python train.py --hidden_act="swiglu" --norm_place="out" --rope_theta=10000.0 --qk_norm=true --max_steps=9141
Below are experts of layer 6 (counted from 0) of a mixture-of-experts language model. Rows are named down (a neuron's output weights, with its number) and show model dimensions 0-127. Each number is 128 + 24 x the weight over its row's rms, rounded and kept within 0 to 255.
Before each expert's rows: a language model's description of what the expert responds to. This comes from a sample of Wikipedia text that the model never trained on.

# expert 4
It responds to: Line breaks and name starts. Line breaks ending list items or table rows, plus first pieces of proper names and words such as Am-b-a, R, St, sc, paint.
down1 [125 115 112 128 168 136 133 107 112 132 116 146 110 102  80 114 146 128 129 120 105 132 111 146 167 101 144 112 110 168 101 148 144 176 142 194 139 117 105 131 119 115 132 119 106 172 150 126 117 136  90 146 127 147  96 116 145  89 101 116 105 139 173 115  78 161 118 132 148 136 100  88 134 123 154 123 157 139 105 128 111 147 158 125 158 163 113 154 128 109 122 126 162 137 123 101 139 171 152 119 112 141 148 144 174 125 101 140 137 122 155 122 130 144 134 145 193 162  85 164  97 161 157 126  84  94 122 157]
down2 [142  89  91 167 137 159 148 159 127 144 166 145 148 159 145 141 121 161 133 115 135 123 119  82 118 135 128 125  46 110 135 161 127  95  93 144 137 132 115 111 112 145 170 117 141 132 109 124 121 156 143  88 128 152  96 134 159  98 140 147 134  83 135 155  79 119 111  87 154 115 130 119  98 104 105 122  85 113 134 161 160  99 178 127 104 122 135  58 134 141 157 143 104 131 163 107 131 112 114 138 135 115 158 128 150  98 117 139 112 118 157 117 139 182 121 129 127 154 126 128 122 157 123 116 165 146 129 132]
down3 [154 109 109 145 131 109 102 128 112 156 118 111 105 141 124 120 147 140 157 133 153 162 127  85 129  88 134 149 138 171 120  74 173 105 127 170 106 103 145  93 114 120  66 139  95 134 137 121 114  90 142 118 143 141 162 171 136 177 146 144 168 105 132 106 176  97 130  90 133 174 130 155 126 132 137 116 127  89 104 122 133 121 148  89 121 140 120 193 132 112 139 145 111 120  97 126  91 109 122 120 159 114 127 136  91 104 155 155 145 142 128 153 127 115 155 113  77 130 133 154 133 139 123 117 143 149 171 130]
down4 [110 142 135 126  84 161  71 132 165 113  92 126 128 139 108 125 109 147 121 166 128 113 118 140 115 142 147 156 102 134 127 118 151 116 139 117 131 108 120 131 132 134 106 196 136 146 119 111 169 149 165 123 134 157 114 108 138 158 149 140 141 115  92  96  36 136 158 115 123 129 149 211 142 146 122 156 124 131 149 135 111 117 135 132 153  97 114 138 132 133 124 112  89 151 116 115  91 112 170 121 139  99 102 161 160 156 101 124 133 172 116 126 116 110 137 149 167  89 106 112 135 165 150 122 116 138 119 138]
down5 [158 104  90 164 123 143 118 140 159 144 101 163 131 116 129 131 174 144  95 152 159 109 149 137 149 164 123 139 128 137 133  79 137 149 109 183 152  93 117 126 193 109 127 167 168 115 128 162 117 150 166 109 134 108 131 128 172 137 177 189 127 117 153 144 136 112 145 152  99 150 119 119 120 150  87 124 112  92 125 132 144 151 126 128 119  93 143  88 139  84 141 135 123 108 131 126 106 148 111 154 143 137 128 121 103 170 153 123 132 175 104 152 158 130 128 125 113 114 116 139 132  89 131 152 160 149 145 166]
down6 [108 152 129 110 163 113 141 188 154 163 108 121 138 119 170 145 124 122 140 136  98 124 145 124 141 160 150 175 148  91 126 104 152 158 109 127  99 115 104 122 158 129 123 153  99 145 112 116 137  99 125 110 139 120 140 117 156 142  96 121 117 125 155  97 141 149 135 135 108 132  89 134 142 152 130 157 126  86  94 153 142 103 146 152  87 162 120 149 137 145 127 103 191 119 119 138 137  94  96 117 137 194  89 120 164 108 116 116 151 112 127 152 120 141 167 150 160 140 151 131  99  70 112 128 117  84 129 178]
down7 [ 93 117 153 144 145 118 145 150  91 111 112 152 121 107 119 112 117  49 138 178 186 123 102 130 115 173 166 151 160  89 131 121 141  96 120 133 115 145 100 102 123 169 142 160 193  96 143 125 111 136 138 141 114 127 164 179 117 128 163 146 128 120  98 115 104 133 124 129 127 141 116 155 130 148 153 172 145 111  81 134 118 162 121 113 111  92 112 119 137 128  81 123 123 117 130 146 130 134 142 107 142 147 138 122 102 130 132  91 113 152 112 112 139 116 135 115 184  98 127 120 172 123 167 125  97 112 113 152]
down8 [149 164 132 120 104 120 123  92 193 140 185 124 157  79  94 141 131 120 133 115 142 105 176 154 100 130 137 143 125 121 120 132 151 144 153 156 132 123 144  87 116  78 133 115 136 110  91 103 122 154 123  93 112 138 110 176 141 142 139 124 115 108 120 123 156 114 150  92 141 110  97 148 119 190 134 121 108 154 124 136 176 101 144  93 179 123 126 126 130 135 133 113 116 118 164 122 127 112 133 148  96 154 155 123 131  75 109 107 104 126 109 100 124 136 110 130 119 162 162 161 114 143 163 130 162 106 140 176]
down9 [174 113 129 174 135 148  98 113 117 122 107 117 124 107  94 126 135 113 116 125 117 102 175 136 133 148 117 103 132 121 105 135 121  65 110 164 144 158 104 132 137  82 120 160 156  78 138 136 111 100 108 193 128 171 161  89 145 141 127 104 124 118 125 151 114  95 151 130 158 141 149 107 102 144 121 134 148 171 169 109 133 107 122 132 143 125  77 144 106 174 116 124  72 134 121 140 179 132 158 114 164 122  96 165 116 147 162 103 129 123 119 163 138 119 129 122 159 116 135 119 106 110 134 164 148 112 136 131]
down10 [121 133 134 137 105 161  58 176 119 156 120 106  91 112 108 116 130 125 113 137 152 113  65 132 115 122 151 107 129 108 166 146 124 114 195 150 136 109 107 136 120 126 153 130 152 121 130 118 162 171 108 159 130 141 114 125 126 166 132 112 135 120 108  73 120 173 121 104 144 122 148 132 130 114 115 123 119 112  92  81  73 143 139 132 111 127 136 179 139 156 157 103 117 129 128 143 164 113  86 129 125 135 113  97  82 100  96 166 136 128 147 147 129 143 129 103 162 130 138 147 162 113 121 119 181 136 128 148]
down11 [ 94 113 118 108 149 147 130 145 173  94 154  91 116 187 125  99 135 116 138 128  96 138 139 127 155 161 170 136 126 124 113 150  96 135 134 143 109 165 140 129 137 144 135 145 127 105 136 163 156 152 106 141 135 153  79 126 145 137 139 115  89  89 107  92 143 136 125 107 146 101 173 153 132 166 123 165 151 122 157 129 101  99 127 117 158 101 110 196  75 140 139 102 116 131 148 110 134 101 138 119 138 132 113 139 146 171 142  97 130 131  99 153 138 100  77 153  93 127  98 111  88 142  94 121 160 115 146 114]
down12 [127 135 148 161 144 127 115 131 190 139  78 137 146 159  95 113 144 139 120  89 154 143 128 155 135 109 106 130  89 107 122 115 114 125 103 118 103 104 106 165 105 132 120 121 141 113 152 117 105 112 121 122 138 141 140  71 127 108 123 133 125 147 129 111  71 123 110 120 146 125 165 131 132 141 123 120 121  95 130 116  98 131 138 168 149 109 159  85 154 104 174  81 172 109  94 169 111 127 134 153  78 123 130 155 131 157 126 125 101 116 128 121 129 165 187 125 116 115 106 178 164 106 107 156 168 155 100 107]
down13 [123 136 121 133 134 151 107  78  83  92 184 159 127 141 133 107 126 143  85 143 125 112 126 142 132 101 136  93 109 136 129 111 118 122 115  93 136 156 128 156  85 122 130 181 146 134 110 129 129  83 130 136 122  72 130 127 101 132 154 108 106 138 110 125 102 100 125 120 100 136 151  98 129  76 116 143 178 135 137 138 180 167 109 126 119 179 114 145 153 160 121 117 173 131 132 116 111 174 145 160 108 132 124 118  79 162 152 123 152 109 162 134 113 118 137 112 147 146 140 104  70 133 109 130 100 141  94 115]
down14 [135 121 151 100 112 158 153 113  71 131 150  80  99 105 132 128 148 146 113 106 169 122 129 112 123 146 112 141 155 138 108 142  89 147 135 133 107 139 127 120  92 122 146 131 138 116 146 122  97 175  90 116  89 157 167 108 154 162 154  91 117 120 118 106 102 154 129 128  59 122  76 109 113 146 110 123 163 148 119 122  93 144 111 126 157 147 104 105 111 120 139 101 181  97 161 139 128 114 161 129 106 163 130 117 108 157 121 143  86 124 127 107 150 145 157 136 127  87 132 149 102 185 131 101 153 100 130 124]
down15 [127  96 132 125 120 149 117 117 148 149 145 153 120 169 187 159  73  84 146 130  81 137 159 176 158 158 117  83 117 104  95 104 165 101 134 123 121  97 149 151 121 140 143  98 190 135 138 117  90 141 138 127 152 151 156 124 111  92 147 125 120 103 102 153 117 119 147 127 145 121 155 134 160 134 149 134 106 139 109 102 120 132 135 125 119 110 102 120  81 130 140 136  98  90  85  97 128 123  94  99 175 104 108  94 120 122 101 146 100 116 109 103 114 116 148 128 109 143  89 156 101 158 116 144 131 106 112 134]
down16 [120 126 142 118  82 123 103 144 132  96 141 131 109 122 122 137 133 153 156 118 128 142 118 141  78 143 129 111 111 150 129 120 123 113 133 114  80 139 164 163  97 123 166  80  79 135 141 118 107 120 154 139 130 103  88 103 117 126 168 126 155 121 103 110 101 123 139 131 135  68 115 167 140  81 134 126 159 144 148  96 167 104 158 127 118 139 116 107 134 153 140 134 152 143 158 179 143 119 145 150 128 100 103  91 108 114  78 121 147  56 138  99 119 126 153 130  98 138 148 110 184 100 135 142 116 153 139 157]
down17 [ 99 115 166 132 123 136 150  82 176 114 159 142 100  82 107 106 155 171 163 145 182 135 156 160 109 112 123 106 148 105 122 124 126 102 107 143 136  84 123 151 147 131 169 102 102 148 142 112 142 128 143 138 175 114 100 105 135 105 131 139 113 120 118 132 161 126 106 117 123 106 109 138 148 140 139 136 110 125 130 128 139 111 139 133 122 121 139 118 121 153 107 113 131 115 215 124 120 171 167 123 127 138 127 145 126  89 108 127 107 125 134 110 107 145 168 132 130 125 199 129 182  85 174 113 149 107 128 101]

# expert 28
It responds to: Tables, dates and markup. Spaces, digits and month names in table cells and score lines, LaTeX or wiki markup symbols, and prepositions such as in, to, on.
down1 [156 103 142 135 163 145 112 139  66 154 146 153 115  96 155  99 122 156 126 133  91 136 114 127 132 114 161 117 129 126 140 135 123 146 167  45 103 120 111  77 140 132 127  71  76 126 129 124 146 171 138 120 155 133 149 116 133 109 104 113 132 121 127 152 157 123 166 120 138 136 111 147 136 133 129  96 143 169 165  91  96  97 118 128 114 146 135 151  94 106 142 128 112 113 111 180 180 129 154 129 117 130 111 121 136 143 131 109 105 117 103 141 121 133 115 179  84 154 122 122  75 139 135  96 147 143 143 114]
down2 [134 126 131 127 140 144 133 155 183 147 141 154 123 104  88 114 130  94 170 110 124 124 154 134 134  77 153 153 148 192 163 145 132 145 148 113 162 112 117 171 101 168 118 110 118 147 134 100  94  76 138 137 172 105 151 124 103 138 121  99 121 139 100 128  93 126 109 112 111 128 143 147 122 107 124 148 142 134 163 126 108 135  94 132 170 129 158 157 124 137  71 140 134 150 111 111 133 134 118 124 121 126  96 130 126 118 161 142 135 164 126 131 133 108 103 117  76  68 109 108 140 138 182 142 147 144 178 147]
down3 [124 130 129 119 121 125 168 105 104  96 105 166 122 131 140 129 114 156 142 152 156  97 149 124  99 130 122 139 130  96 127 123 110 137 137 123 146 141 137  96 138 135 119  96  68 101 138 103 135 173 141 123 114 139  50 107 102 163 112 139 119 139 130  97  73 134 133 124 111 128 138 191 133 151  90 114 148 147 130 118 155  99 129 129 169 100 118 133 164  78 163 132 126 106 159  86 166 142  77 102  98 131 110  84 137 122 137 124  88 172 174 106 143 138 119 119 135 117 148 116 165 126 124 123 145 150 121 133]
down4 [155 123 135 117  92 116 145 110 175 155 120 123 125 122 128 126 120 138  75 103 112 111 133 114 110 128 113 139 122 141  93 135 117 124 116 102 105 109 115 105 149 145 137 127  93 117 130 140 141 159 168 116 129 122 141  88 146 123 107  88 178 117  85 104 111 128 158 140 163 183  87 160 137 130 137 149 155  88 129 131 178 133 104 105 126  94 115  85 137 143 165 147 146 101 144 132  91 138 142 102 164  89 135 134 153 113  98 133  99 105  94 114 141 136 130  80 124 120 130 151 117 190  97 138  75 123 128 171]
down5 [136 154 131 148 115 128 120  95  96 126  60 146 127  77 118 144 127 124 187 130 158 135 123 108 131 155 116 122 153 131 171 142 130 118 114 123 133 129 134 133 109 123 144 147 117 154 118 130 105 114 147 125  82 112 119  70 166 147 132 123 146 127 155 108 127  99 132 122 175 112 119 109 137  95 105 150 172  37 119 158 106 142 129 115 115 148 168  83 101 136 114 137 165 133 143 149 131 141  97 154 153 156 111 129 153 133 150  89  93  89 137 119 144 136 133 118  90 122 112  79  96  97 127 118 141 129 126 135]
down6 [105 144 131 138 135 108 100 142  99 159 115 173 148 119  66 159 112 158 109 107 137 148  97 139 116 123 148 111 136 145 150 103 149 140 117  93 116 133 132 153 115 105 138 156 159  96 176 115 153 128 144 104 144 102 145 100 104 164 127 136 112 125 170 166  92 114 145  96 160 121 166 157 156 158  97 104 111  85 126 149 152  83 156  90 106 148 110 101 138 168 151  92 149 108 155 143 117 141 142 147 111 104 149 146 107 146 155 144 125 141 141 135 141 133 132 133  75 162 140 148 164 131 158 138 116 168 139  97]
down7 [117 157  98 141 148 120 129 163 126  92  89 103 149 118 121 118 121 114 141 130 127 109 142  75 119 102 119 104 134 125  87 114 130  95 136  88 153 186  95  83  96 127 116 141 156 143 145 104 156 115 152 106 141 175 101 154 112 126 157 144  95  98  90 109 109 132 124  80 103 146 148 110 131 137 143 109 170 119 142  95 104 141 151 142  96 115 141 110 108 115 129 170 130 144  99  88 127 121 107  79  92 133 115  91 148 114 124  85  99 153 110 138 154  96  88 122 134  80 133 114 133 108 137  89 138 121 137 120]
down8 [123 144 149 115  99 130 137 166 144  99 129 122  81 141 124 132 142 154 136 119 150 114 163 115 124 136 103 111 139 123 121 128  94 107 158 153 137 128 137 158 172 104 112  98 183 127 136 135 158 118 111 162 146 173 113 133 133  91 157 108 130 137 107 141 190 111 158 137  92 127 109  97 152 131 159 157 133 146  91 114 161 129 105 103 169 141 143 137 138  94  99 103 127  98  85 179 122 138 115 136 112 133 118 123 137 180 193 165 130 151 113 103 135 117 104 107 122 133 149  98  95 103  95 159 113 133 116 165]
down9 [ 79 193 115 169 117 111 161 133 174  99 111 124 124 134 132 143 133 150  95 165 114 151  75 115 102 169 142 126 143 112 130 124 129 121 165 165 134 157 109 147 154 121  94 116 159 122  97 131 151 126 133 125 168 117 169 111 129 122 104 145 132 139 130 102 117 151 130 152 140 181 133  79 130 122 150 107 102  95 133 101 135 158 141 117 137 120  80 107 125 142 166 108  99  94 152 123 139 151 109 182  69 111 138 126 111 128 134  98 143 144 158 121 108 121  94 131 158 136 158 146 168 108 120 140 119 109 130 111]
down10 [116 109 166 121  98 156 151 154 105 112 131 178 151 114 140 106 129 147 151 142 158 120 158 105  85 109 161 119 105 123 146 116 147  78 103 135 171 128 129 149 143 161 141 123 158 127 149 121 144 124 128  99 129 181  70 121 109 127 112 107 138 149 116 142 130  94 120 152  75 119 117 105 134 125 149 129 177 158 112 142 132 144 115 108 116 115 131 127  81 113 158 167 122 169 137 161 106  98 113 158 147 137 113 114  93 145 123 115 128 141 157  91 135 152 157 149 170 124 115 125  82 164  93  97 124  93 153 161]
down11 [108 121 116 124 123 136 159 154 131 147 115  91 134 138 112 152 140 135 158 153  80 122 149 100 125 169 129 178 133 151 143 141  99  95 109 103 118 124 160 139  89 108 100 181 151 119 150 137 135 139 169 146 140  79 150 133 130 138 150 119 126 118 128  95 113 146 114 135 151 117 162 161  96 147 143 126 109 170 175 150 107  72 162 100 165 138 139  66  85 136 142 129 119 130 112 123 105 121 115 120 149 130 141 122 136 165 126 117 143 145 111  82 142 124  94 154  72 135 105  91 154 149 119 122 105 157 105 110]
down12 [127 127 146 126 124 165 158  85 147 135 110 128 129  92 138  80 120 133  93 103 179 123 136 105 130 120 145 138 115 118 155 143 123 145 143  95 117 164 172 111  89 165 153  98 103 174 123 133 126 114 135 165 115 121 137 106 115 122 102 119 104 134 141  82 146 137 138 109  95 120 106 163 130 113  87 123 125 121 145 119  95 137 128 106 167 116 160 149 143 133 107 144 107 100  88  87  94 135 170 169 145 133 103  82 152  67 122 139 126 148 123 140 131 117  95  84 111 158 121 101 121 109 141 167 125 116 100 174]
down13 [138 119 152  94 199  95 131 150  94  86 115 126 161 136 135 143 125 124 115 112  96 118 150 108 171  86 117 155 117 121 138 125 152 136 127 127 164 150 114  99 116 103 106  94 110 178 107 110 126 134 171 155 111 113 156 132 109 121 134  86 109 112 148 165 119 124 128 152 107 162 139 125 130 121 163  83 116 115 112 140 122  96  95  95 156 138 116 141 141 139 131 134 134 115 108 152 119 112 108 134 111 142 115 106 151 123 145 105 152 135  88 151 126 132 120 145 104 126 132 139  18 122 104 158 166 154 127 118]
down14 [ 91 138 115  94 119 123 133 135  91  98 151 122 100 134  89 111 172  98 132 170  96 141 123 103 149 118 158 107 126 104 139 168 137 118 118 107 134 126 123  82  70 127 165 107 100 152 177 138 118 140 160 147 141 139 106 103 117 141  99 143 120 118 101 155 104 127 149 154 125 119 157 193 111 150 144 138 133 197 104 170 127 135 162 133 166 140 107 127 143 153  94  99 126 126 110 125 151 117 159 142 120 147  95 122 124 114  90 107 142 121 137 116 125 116 148 145  63 137 104 139 162 122 149 126 120 158 132 101]
down15 [100  89 152 134 133 150 176 100 107 173 112 109  92  47 144 131 109 118 118 142 158 137  97 123 131  97 136 137 107 120 164 125 100 139 103  59 151 112 135 102 130 118 115 145  91 153 133 105 112 115 142 132 138 139  99 141 151 136 152 156 128 110 106 108 154 152 110 127 122 133 127 166 184 156 110 121 147 112 138 152 129  98 114 175 134  72 132 162  99 107  99 141 101 130 149 148 152 140  99 112 151 146 136 139  95 126 111 108 133 119 134 134  91 110 146  96 164 137 129 155 161 133 103 137 137  93 138  96]
down16 [120 129 107 125 110 135 119 159 121 114 112 140 114  90 132  95 110 147 130 136 148 118 138 153 141 150 138 139 154 109 110 129 101 127 136 166 148 131  46 130 104 122 134  97 134 141 125  94 115 125 134 146 102  72 172 151 131 132 162 157 123 166 138 125 143 158 146 134  96 134 101 115 158 116 134  77 165  92 161 180  97 125 131 122 207 162 148 142 193 127 107 173 104 134 133 134 152 128 148 144 117 103 148 104 136 138 147 124 151 144 130 142 118 140 108  94 157 142 154 133 147 121 104 144 147 153  95 132]
down17 [114 106 150 100 109 139 126  89 142 117 155 163 123 146 124 121 138  95 120 111 148 142 148 134 117 118 124 138 129 128  95 147 106 120 143  99 156  94 134 138 157 150 123 120 128 138 149 113 103 130 126 164 105 119 133 120 145 142  71 150 139 133  94 119 138 160 113 132 127 170 121 189 101 120 175 136 149 167 138 125 110 130 134 107 193  79 124 124 151  87  54 120 118 115 194 134 155 119 105 136 147 128 121 142 142  73 127 131 139 126 107 144 127 163 106 152 152  95 117 161 153  88 103 114 116 103 108  93]

# expert 30
It responds to: Mixed fragments and spaces. Spaces in score lists, commas in lists, and inner fragments of exotic names or words, e.g. Y-uz-u, Ekstrakl-as-a, Tay, Sant.
down1 [150 156 112 108 139 146 124 157 107 149 103  77 110 132 152 171 105  98 149 150  55 142 100 107 117 129 126 129 155 128 127 136 125 114 125  87  98 115 103 133 129 120 128 117 100 147 118 110 102 141 131 133 125 152 148 109 115 133  88  61 110 103 159 130 122 153 123 123 108 130 135 122  95 148 132 177 110 109 122 132 119  99 136 122 133 166 150 153 139  77 106 160 133 142 114 130 149 134 104  94  91 157  89 136 158 121 124 130 123 170 103 112  98 144  97 158 104 138 131 109  48 116 140 163  88 131 147 123]
down2 [133 110 132 129 184 120 116 154 100 139 125 159 174  86 102 123 124 124  98 156  93 148  95  99 114  90 129 133 120 174 133 116 147 144 147 110 139 177 128 133 160 110 110 103 108 156 137 140 117 124 104 106 148 137 146 126 102 133 167 157 109 134 128 116  84  94 135 171 141 138 140 100 146 141 135  78  95 125 113 116 162 170 159 131 138 144 112 157 153 116 112 121 184 127 148 113  93 116 140 156  88 119  96 144 107  89 120 140 143 124 135 139 135 115 155 101 145 164 127 116  56 126 105 131 152  86 118 131]
down3 [100 146 121 119 137 137 118  96 144 137 155 127  85  73 160 150 110 126 126 133  93 143 107 100 115 154 144 161 128 140 148 137 114 108  84 160  95 128 109 113 116 103 125 168 191 136 108 123 115 158 111  77  77 125 117 124 141 107 120 117 139 107 123 152 175 130 123 104 101  99 134 153 128 118 171 117  78 185 111 116  89 113 129 111  96 113 117 144 104 116 108  81 125 115  82 138 166 121  93 121 152 140 133 117 152 135 101 131 133 135 122 114 149 157 121 121  91 107 125 156 120 119 147 183 106 151 145 102]
down4 [122 139 136 167 180 142 102  99 153  98 116 124 127 139 153 113 149 136 108  88 123 124 136 143 122 167 126 127 159 127 143  88 101 120 108 114 129  53  93 137 149 143 106 101 151 128 171 113 109 141 136 151  97  92 112 119 165 161  94  95  98 110 167 109 133 167 172 152 129 124 152 172 102 106 138 129 116 151 138 158 147 108 126 124 134 139 100 129 125 138  80 154 163 142  86 110 123 106 128 112 123 150 109 149 132 163 138 124 155 105 112  91 137 143 146 156 135 168  73 122 109 133  82 146 138 122 128 111]
down5 [ 91 128 143  87 116 139 168 112 108 103 110 144  94 105 154 113 109 165 163 135 120 129 155 160 132 170 128 160 130 146 120 109 132 120  76 169 129 153 107 124 151 145 149 120 107 167 127 114 122 126 136 171 143 163 115 141 148 131  89 106 148 148  78 132 159 111 123 127 153 167 104  91 101 132 136 137 122 118  94 123 142 101 166 159 114  96 148 106  93 149 132 185 131  97 138 125 179 143 158 127 123 140 113  79 140 135 131 121 116 129 131 127 122 132 138 139 131  86 134  97 194 134  92 159 124 104 101 109]
down6 [122 158 141 144 132 157 132 119  91 125 107 132  44 123 160  85 158 110 123 129  89 129 104 122 134 153 146 103 172 137 116 108 116 101 152 145 103  99 127 103 154 131 147 150  61  70 129 127 120 131 112 127 131 112  88 157 163 127 108 136 157 115 162 119 149 119 133 127 114 141 162 159 103 135 105 149 144 111 140 106 124 151 117 133 115 122 126 128 110 140 149 153 148 141 134  82 112 158  99 124 156 142  95 132  89  88 177 152  90 158 131 110 160 141 105 120 167 135 122 123  98 113 101  96 110  95 135 123]
down7 [108 137 155 159 108  81 131 110 122 107 105 109 160 189  96 124 137 143 137 161 137 132 122 110 128 126 122 144 164 132 130 142 106 177 109  98 117 178 110 113 115 112 100 170 160 146 105 152 109 137 173 134 131 111 137 152 136 125 141 124 148 147 125 141 109 181 102 111 120 142 113  81 166 155 130 140 138 214 146 168 123 134 141 140 109  68 114 135  93 141 134 154 124 136 177 149 104 164 127 131 141 106 116 107 151 127 156 123 130 125 136 148 141 136 123 128  89 114 122 102 120 146 108 150 142 102 124 178]
down8 [130 113 138 112  94 205 174 130 104 130 169 108 148  70 115 158  90  76 115 148 159 135 117 125 110 122 130 140  84  98 160 153 167  95 132 114 104  96 102 117 122 117 126 140 161 159 128 119 159 119 139 148 118  98 106 145 102 151 122 115 143 148 124 115 143 112 159 117 181 178 104 170  98 134 132 138 160 113 137 125 116 155 118  96 153 146 121 129 140 130  87 137  96 140 133 158 150 156 138 146 118 144 128 136 134 129 149 118 114 151 129 144 115 155 183 140 130 141 121 116 101 171 163 121 120 116 150 159]
down9 [ 71 145 101 154 154 113 149 142  92 126 100 135 167 165 148 143 123 100 104 163 108 130 127 123 140 108  95 113 115 136 171 173 151 138 136 145 133  96 161 142 143 153 137  76 128 104  99 151 101 126  96 139 145 105 140 139 163 100 147 113 111 111 148 154  80 107 129 152 158  86 176 128 166 143 130 163 108  83 126 137 118 101 120 112 141 124 145  87 141 116 106 139 142 120  92 137 129 123 117 128 140 128 128 101  67  94 109 117 145 127 121 135 100 117 125 135 108 103 169 120 186 135 129 100 145 133  90 110]
down10 [ 76 127 114  89 152 138 127 103 133 141 139 141 122 142 105 139 104 119 139 105 107 141 162 126 129 118 108 143 153 117  84 113 137 150 135 130  77 161 134 140 131  96 136 144  98 114 134 147 138 138 149 101 123 125  92 144 145 139  89 183 119 131 111 124  96 124 139 139 110 138 142  92  95 110 136 111 146  74 146 164 158 138 140 155  96  39 124 134 125 164 120  96 160  92 126 112 113 138 174 152 100 165 131 138  79 119 137 157 148 116 109 128 161 110 138 132 141 162 134 156 118  60 123 104 136 117 139 133]
down11 [132 164 110  84  94 112 132 154 145 118 153  81  93  72 165 135 116 133 127 134 146 137 110 124 107  98 127 159 114 141 166 121 135 166 120 139 104 112 112 145 182 137 109 118 107 144 126 137 133 118 147 111 122 125 118 118 107 112 102 145 114 145 160 122 117 106 109 137  71 129 105 111 125 103 137 145 132 135  98  98 170 148 143  82 148 129 124  47 116 149  92 131 118 133  97 122 103 119 146 157 115 120 117  95 126 186 141 109 115 110 123 135  93 109 124 146 144 141 101 107 182 111 149 118 186  97 148 148]
down12 [153 135 121 129 162 117 123  89 160 134 133 131 105 141 118 150 109 119 125 130 117 101 149 165 137 177 128 109  99  89  91 140 129  91 140 146 145  90 124 139 106 137 136 124  82 107 153  80 104 126 141 129 106 137 132 119 135 109 141 129 129 118 137  86 132 137 106 124 153  90 117 151 108 136 111 111 109  92 117 154 132 127 118 119 214 125 104 148 117 103 124 138 165 138  70 122 115 116  79 131 138  96 134  70 184 112 146 121 148 115 160 129 111 113 162 118  94 124 144 175 185 112 134 128 117  99 128 146]
down13 [151 123 167 141  96 163 111 117 124 158 121 111 175 116 137 126 129  99 129 139 161 154 140 148 135 112 120 194 114 146 137 117 104 107 164 105 131 154  88 121 154 138 121 155 110 117 152 127 146 117 172 105 111  94  74 151 120 110 167  96 124 114 144 100 163 158 136 130 101  88 158 116 148 139 101 101  71 154 146 106 108 118 148 119 150 113 143 145  96 154 131 142 115 122 147 121 116 126 131 128  97 115 112  79 161 127 110 167  93 115 150 129 110 140  83 143 133 128 100 122  86 126 167 175  84 137 125 140]
down14 [133 126 131  99 101 116 164  86  95 113 110 126 138 116 113 121 153  95 112 170 151 154 148 140 151 132 159 107 142 121 161 143 130 132 103 164 140 117 101 128 147 131 121 128 135 106 139 125 126  80  99 134 107 142 122 116 143 110  92  87 149 108 147  94 158  99 122  90 133 102 195 159 111 132 124 164 130  98 132 135 141  83  90 135 127 106 140 175 147 128  79 121 139 145 191 133 141 168 163 122 136 168 119 149 116 156 113 114 106 163 129 163 146 112 134 134 155 146 136 141 135 176  81  96 110 113 122 102]
down15 [108 134 163 126 176 119 138  96 131 123 118 212 132 148 113 115 148 147 123 121 115  93 134 100  94 100 150 154 125 166 176 106 119  77 109 104 128  95 108 154 126 131 124 102 152 157 165 124 110 150 135 109 140 125  86 157 137 154 161 117 126  79 118 121 132  93 142 182 140 113 143 128 150 132 123 140 141 114 122 139 116  88  89 125 127 153 128  55 112 111 130  78 102 101 156 117 124 123 154 133 141 124 114 150 137 158 120 175 104 146 125 111 139 105 105 121  84 107 137 145 139 128 164 144 118 123 129 130]
down16 [162 117 117 116  98 116 164 168 127 132 161 118 112 129 144 137 123 124 150 154  19 102  99 152  93  89 140 102 151 140  95 140  98 175 145  72 125 161  97 132 123 137 111 112 101  98 108 131 114 134 121 152 142 103 168 143 122 141 167 145 118 122 134 158 103 188 116 102 149 141 113 131 148 112  94 100 163  92 116 144 137 112 110 143 102 152 133  92 138 123 133 116 131 147 108 160 165 151 126 116 117 136 125 140 142  97 125 150 118  85 140  92 137 141 116 110 134 114 123 107 152 133 121 125 108 134  97 136]
down17 [102 117 160 149  67 118 153 104 114 145 101 104 117 119 153  65  97 122 103 134 164 111 124 140 126 168 102 134 170  94 123 109 122 164  93 130 126 138 116 103  90 126  80 113 158 155 145 135 130 115  76 127 129 153 111 139 117 158 129 141 157 117 134  96 137 165 149 130 102 148 147  98 107 138 158 148  97 134 133 103 122 114 111 128 137 132 103 156 107 111 186 130 189 136 161 146 116 122 127 141 101  78 145 157 108 131 129 123 110 101 134 168 138 122 131 151 119 124 142 156  80 133 110 150 147 135 157  92]